python train.py --n_layer=11 --d_model=512 --n_experts=16 --experts_per_token=2 --d_expert=224 --d_shared_expert=0 --activation="gelu" --moe_layers=[0, 1, 2, 3, 4, 5, 6, 7, 8, 9, 10] --router_score="softmax" --normalize_top_k=true --routed_scale=1.41 --balance_loss=0.0155 --balance_bias=false --n_groups=4 --groups_per_token=1 --init_std_router=0.0247 --lr_router=0.000959 --vocab_size=16384 --norm="layernorm" --norm_eps=1e-05 --tie_embeddings=true --optimizer="muon_variant" --lr=0.0121 --beta1=0.9 --grad_clip=2.0 --batch_tokens=131072 --seq_len=1024 --train_tokens=515900000 --steps=3937 --dataset="wikipedia_en"
Below are experts of layer 4 (counted from 0) of a mixture-of-experts language model. Rows are named router (the router's row for the expert), up (a neuron's input weights, with its number), down (a neuron's output weights, with its number) and show model dimensions 128-255. Each number is 128 + 32 x the weight over its row's rms, rounded and kept within 0 to 255.
Before each expert's rows: "gets" lists some tokens that make up at least twice as much of what it gets as of all text. This comes from a sample of Wikipedia text that the model never trained on. Tokens count by the router's weight.

# expert 9
gets: " ", " of", "–", " (", "202", "201"
router [ 68 137 107 122 113 142 160 177  54 178 163 167 167 162 112 159 106 154 102 126 124 186 112 104  94 104 116 161 140 132 144 145 194  89 157 112 146  57 167 102  77 126 128 106 150  99  93 115  94 169 163 106 154 230  97  91 149 111 120  98 113 124 172  71  82 238 125 123 137 145 126 129 134 127 124 175 102 172  45 122 110  89 156 103 118 147 201 112 148 148  82 121 102 114 159 125 146 155  79 137 127 159 154 135 121  94 142 104 148 111 149 119 167 140 110 136 125 145 131 115  85 127 132 120 144 118 180 141]
up0 [122 112 155  90 194 152 141 185 108 112 152 173 132 116 132 154 170 160 127 120 105 147  97 160 166 127 105 118  93 129 167 154 190 186 142 107 135 116 126 121  93 173 119 116 145 119  92 175 127  99 119 109 145 111 116 104 184 110  74 188 122 114 107  88 140 135 112 149 159 106 120 152  87  57 153 155 154 149 111 133 134 118 102 129 156 172 150  98 161 147 159 152 108 116 157 169  69 151 152  89 171 171 127  59 193  65 116 126  40 112  79 135  90 163 140 125 117 174 112 155 129 160  77  85 141 147 131 111]
down0 [140 156 151 191  87 137  76 102 130 106 108 165 126 152 129  83 118 161 150 161 123 102 104 193  61 108 126 105  80  91 125  81 131 136 185 175  41  98 105 134 132 132 122 130 128  98 174  51 134  84 175 162  23 153 197 190 139 130 145 151 123 195 115 120 133 122 121 165 126 165 189 176 138 121  88 154 152 147 165 122 106 153 159 123 136  98  53 124 122 103 148 162 108 185 128 192  72 189  92 110 149 142 113 125 154 164 136 134 179 115 178  73 186 124 133 128 136 122 131 106 115 100  88 122 130 140  97  73]
up1 [121 186 146  92 154 138 127 106 104 132 140  92 123  90 162 128 176  89 123 188 148 126 120 149 103 139 148 122 168  86 144  94 144 135  56 121 137 109 162 110 128 127 135 134  95 165 143 164 128 124 145 153 121 130 138 115 106 126 178 116 186 139 171 181 109 102 124  95 157  63 115 108 160 114 162 121 103 157 165 159 166 119  87 154 126  83  95 150  78  59 135 111 140 110  62 101 164  74 126 151 134 171 104 115 126 157 120 116 117 158 146 156 139 166  87 134 117  94 144 133  95 113 129 132 118 115 171 147]
down1 [103 163 121 214  99 118 144 117  78 161 140 174 133  89 158  85 106 150 132 115 158 140 146  68 133 167 124 121 114 160 129 179 120 105 145 136  96 160 108 106 199 126 105 124 173 153 123 139 125 116 125 137 177 127  85  89 127  54 147 142  99 113  59 142  92  88 138 146 135 105  87 174 142 128 123 133 161 130 121  78 157  95  77 161 171 116 177  83 180 103 118  86  82  90 146 136  91 210 138  80  65 141  99 145 126 187 182 118 151 168  54 126  93 111 105 133 128  93 136 108 154  97 119 107  95 116 127 165]
up2 [ 81 112 132 174 128  58 139  71 130 116 140 125 114 147 122 164 138 128 115 183 107 109  92 129 119  85 134 170 136 166 114  71 113  89  63 117 178  78 169 160 139 162  98 144  95 138 128  48 117 124 137  88 145  86  84 127 154 124 133  93 141 140 155 111 178 136 143 106  85  66 148 142 155 159 113  82 120 107 178 166 105 102 153 178  46 171  99 111 148  78 141 166 118 155 137 162 173  82 101 171  90 136  89 171 149  93 128 107 131 127 111 115  78 165 141 153 113 141 113 145 110 121 134 116  88 110 124  76]
down2 [161 167 137 147 130 124 145 173 187 126 104 187 146  90 172 175 146 167 128 185 120 147  97 113 145 102 130 146  44 145 127 196  56 146 113 108  74 138  99 120 115 121 136 110 139  99 170  82 112 169 148 111 154 126 123 131 120 170 142 124 172 125 107 117 155 162  38 190 202 120 137 144  97 115 159 183 128 112 144 151 116  63 125  83 135 133  69 168 145 133 168 137 178 120 137  94 146 125 136 108 120 108 132  88 123 134  63 132 127  96 165 168 141  71 127 103 129 117 169  92 120 104  98  96  90 141 107 153]
up3 [ 72  90 110 100 136 120 161 113 117 201 104 119 131 127 160 110 102 117 123 111  98 143 108 142 103 103 133  96 139 103 120  88 132 115 126  95 116 125 159 110 176 188 124 150 130 106 132 192 111 119 119 132 140  92 108 102 104 165 110 101 149 155 165 152 127 193 133  97 147  57 160  95 108 112  99 141 121 113 184 146 124 105  91 177  75 119 109 137 117 106  97 152 183 148 149 154  89  65 141 109 133 122  75 130 169 149 125 125 182 126 165  73  44 155 143 140 184 125  50  57 131 136 145 112 106 208 176 122]
down3 [118 139 182 154 173 104 134 157 180 156  61  99 106 130 141 134 154 106 113 138 158 186 206 125  64 136 158  92 122 123 119 135  96 192  98 111 116  90 165 134 136 135 144 124 125 118  83  75 101 104 125 119 152 127 129 142 149 183 147 165 123  54 146  59 168 116 102 109  86 104  73 131 123 133 181 176 172  88 131  63 150 136 120 135  99 130 131 131 158 132  70 171 149 124 149 156 186 195 120  85 154 114  90 172  97  85 143 174 222 110 153 107 143 145  96  97 133  72  96 192 161 154 115 151  55 184 117 187]
up4 [154  89 109 148 137 168 123 105 148 130  71 138 117 145 165 167 174  85 159 109 103 188 214  80 114 112 178 159 136 139 136 127  88 120 119  96 110  63 147 141 160  51  95  64 117 172 136 126 129 140 155  89 128 152 103  64 139 123 123  90 119 127 159 119 111 154 144  80 111  72 132  89 121 119 134  51 165  89 121 148 111 156 128 182 174  76 165 126 130 113 100  92 125 185 150 100 139 132 132  90 133 113 108 103 112 133 112 148 160 120 177 118 154 126 113 113 139 105 107 142 127 142  81 146 138 137 134 111]
down4 [110  94 120 123  70 149 101 162 152 125 128  95 153 204 144 191 144 163 127  81 120 152 188 120  81 104  91 163 151 124  81  91  81 114  89 116 131 149  63 155 118 126 125 135  92 161 127 129 137 126 116 150 183 101 160 146 164 122 116 120 140 113 165 122 128 161 118 125 188 116 103  70 141 138 141  96 153 105 186 129  96  71 134  97 151 162 158 167  66 104 183  91  98 143 115 162 160  78  98 121 122 184 137 145  94 109 170 166 142 161 122 148 101 176 137 139 128 140  99 108 115 138 199 134 142  78  77 149]
up5 [157  92 112 177 130 133 144 126  54 142 102 119 142 123 194 178 133 177 163 170  99  97 138 102  90 141 142 138 134  88 122 146 144 141 116 137  94 120 156  65 148 118 155 124 149 179 126 178 143 154 169 130 192 139 100 132 218 122 114 165 148 119 166 118 101 173 195  88 116 149 148 139 143 149 123 137 109 102 111 101 107 166 149 108 101 164 150 124  54 119 165 120 210  93 166 101 155  91 164 145 112 140 119 122  84 122 122 116 154  81 151 157 160  98 131  99 135  89  73 157 110 129 130  65 123 171 138 112]
down5 [106 135 128 120 126  94  87 137 178 131 136 121 137  89 124 101  98 140 104 130 173 172 105 155 143 179  71 150  87 168 121 101  60 173 117  67 146 135 113 102 131 154  93 158 203 161 171  98 163 138 146 117  93 151 124 143  98 146 121  57 107 152 101 138  87 140 151 143 136 108 118 153 114  93 116 139  79 133 133 191 129  45 114  79 145  90  80 129 138  84 149 159 162 213 112 135  97  71 135 156 117 137 158  87 166 121 143 124  55 111 146 175 125 122 146 171 174 140 127 129  79 108 189 130  77 121 131  96]
up6 [ 97 208  77 102 110 144 104 163 139 195 141 108 126 154 146 121 142 156 140 122 190  30 103  51  88 169 124 110 102 131 110 123 113  93  94 146 131 136 122 140 103  90 106 181 154 130 188 169 165 165 115 150 147 153 133 144 139 127 116 123  59 147  87 124 139 132  61 130 134 103 117 116  98 133 165 110 101 120 126  84 184  67 135  64  88 130 104 135 107 162 132 149 137 134 170  69 124 159 161 105 102 122 118 164 120 117 132 131 129 184 130 178 109 177  84  90 129 146 150 122 158 188 114 178 141 119 133 108]
down6 [166 114 177 145 145 105 207 169 115 186 151 100 113 152 160 112 172 141 134 119 153 107 166 160  97 130  41  99 139 145 116  97  75 153 207 165 135 164 131 117 163 136 173 104  37  87  97 140 126 157 120 163 109  69  99 104 162 127 113 105 181 195 191 134 101 150 105 174 160 119  95  99 119 114  31  89 121 161 157 163 151 164 113 154 156 152 189 138 247 133 136 112 154 104  95 150 144  78 146  72  78 100 124 128 146 124  78 161 135 125 108 131 134 156  97 103 146 175 137 131 138 135 179  89 153 111 124 159]
up7 [104 136 156 121 144  92  98 118 151 128  95 104  84  47 139  59 117  77  93 137  94 129 100 148 106  92 141 130 136 111 152 165 118  80 165 133 127 108  27 146  72 166 108 149  80 128 119 152  79 131 148 130 135 140 142 141 141 160 120  92  91 140 133 154 145 187 151  89 128 137 183 144 100 184 171 160 113  87 140 135 145  90 151 185 124 105 197 167 145 167 113  88 112 101 132  83 157 110 114 114  91 133 142 150 121 141 133 163 174 100 162 140 158 110 109 186 147 121  81 116  95 174 143 102 113 113 113  96]
down7 [110 135  98 146 125 165 125  98 146 112  93  99 120 189 166 123 130 159 171 118 129 104 118 136 154 137  82 114 140 113 127  83 209 219 142 188 195 173 219 105 130  92 173 126 172 116 146 142 127 154 109 132 104 133 146  79 122 129 128 126 101  90 183  90 162 145 101 158 114  97 114 118  86 117 108  87 157 160 112 111  85 104 145  83 142 145  71  89 118 127 135 115 142 118 118 101 153  70 110 115  80 128 119  84 164 104 102  79 141  85 119 128 141 130 143 133 125 163 114 171  78 134  88 113 143 137 158 158]
up8 [158 103 163 171 129 124 132 145 126 119  94 109 173  72 147 177 110 152 109 128 139 101 118 138 194 171 100 135 121 190 102  70 118 108 132  98  73 124 102 109  81 115 130 159 139 160 131 138 143 160 166 142 124 176 131 122 152 135  88 157 138 199 126 110 147  95 183 110 115 130  86 107 101  69 147 144  92 109 109 190 162 161 152 146 126 107 160 121 133 100  80 142  86 169 150  99 148 128 115 176 115  94 130 114 167 123 141 114 148 112 111  96 117 117 117 102 170 130  98 110 138 138 120 104 137 153 186 165]
down8 [124 140 121 165 159  85 129 170 157  97 163 147  87  77 182  96 125  89 139  43 137 183 141 130 128 153  96 206 156  96 136 181 173 136 103  99 143 144 143 116 149 173 141  81 156 142 170  78 118  89 136 154 117 111 114 140 120 146 139 120 187 151 133 159  94 124 190 181 181 125 122 112 143 111 117 146 139 105 160 191 140 153 132 145 158 167  81  89 127 122 145 146 102 152 128 155 164  95 120 154  78 145 161 110 122 140 118  75 178 161 108 133 158 123 136  72  39 161 118  66 128  92  88  81 133 181  95 161]
up9 [161 150 180 136 134 110 100 127 128  75 188 107 153 148 175 128 132 167 103  91 136 218 134 144 104 115 144 144 132 120 153 132 126 163  72  78 110 142 109 120  81 163  98 132 115 129  99 140 117 141 140 112 138 132 149 143 105 129  51 113 151  64 199 112 104 113 186 109 104 182 157 145 153  87 152  88  41 125 154 162 101 189 146 174 123 114  91 161 128 105 106  91 169 169  52 133 106 141 111 141 125 110 171  50 181  62 186 214 107  98 135 113 111 104 193 117 122 136 151  94 133 117 101 128 154 126  89  97]
down9 [131 174 164  84 179 115  97  80 144 164 118 131 110 111 113  63 128  97  94  94 138  88 103 136  79 158 213  91 163  98 146 102 124  80 130 176 128 169 147  73 136  99 131 149 149  99 128  84 176 111 129 111 101 117 130 145 132 170 164 110  80 139 153  78  95 153  99 117 134 172 143  94 154 163 124 179  99 160 114 113 135 154 143 108 144 141 105 114 144 147 190 146 112 143 111 108  86 105 144 106  88 126  37 194 145 159 112 113  92 127 146 123 139 153 124 116  85 144  55 117 190 104 144  66 140  70  62 129]
up10 [120 155 142  87 140 108 114 132  98 140 172 146 116  80 199 158  85 147 133 117 152  83 162 144 157 112 153 122  97 124  94  96  76 134 147 159 128 125 144 142 134 118  72 123 102 171 125 150 120 115 162 102  85 167 137 145 120 155 155 122  99  83 131  56 138 187  45  90  98 105 112  85 143 104 157 113 136  93 169 121 119 125 127 152 130 120 108 101 135  94 174 197 190 137  93  81  77 108 103 115 168 104 172 179 138  62 127 148 138  71 158  82 122 154  86 192 125 130  59 176 145 151 128  82 112 151 154 100]
down10 [145  97  69 113  69 148 137 109 131 130 118 135 103 121  87 155  55  57 130 135 173  98  88 111 106 150 173 113 168 116 137 170 148  90  92  88 110 167 110 112 111 137 129 107  97 131 143 140 168 185 159 194 169 169  85 104  57 127 120 151 106 132 109 114  55 126 101 113 102  89 161 131 192 167 176 133 169 123  29 130 142 139 137 112  96 102  95 124 125 154  95  67  97 152 115 176 146 125  98 146  76 115  81 120 157  93 143  86 157 101 143 157  96 155  98 117 115 112 152 126  97 123 169 179 174 110 118 111]
up11 [125 129  98 167 125 165 187 135 141  95 136 114 212 114 109 127 101 111 211 121 120  95  99 165 150 123  81 149 124 135 130 107 154 166  64 163 135  86 103 147 111 102 135  89 103 126 138 100  67 105 160 140  63  95 119 145 107 144 124 179 124 142 133 142 119 146 148 118 130  65  98 119 145  38 147 136 138 108 129 117 130 126 179 107 131 131 156 161 122 156 114 140 144 125 115 141 135 139 126 171  85  77 126 115 101 153 121 110 131  77  92 119 123  69 147 124 117 157 172 103  87 161 140 206 136 110  77  93]
down11 [159 163  87 108 192 150 115 109 111 102 194 126  93 127  56 131 136 139 126 180 155 144 166 156 182 114  61 152 147  95 113  42  40 135 105  96 154  91 106 132 158 115 126 116 148 163  60 202  87 157  87  71 101 120 139 120 165 143  79 121 154 130 144  97 168 119  95 104 138 115  75 124  98 115 105  83 153 118  81 157  80 174 156 103 107  52 147 115  85 154  85 114 120 126 207  96 176  96  72  79  93 113 137 185 141 141 103 136 125 103 153 143 106 138 134 173 165 119 107 141 128  76  91 140 182 138 131 153]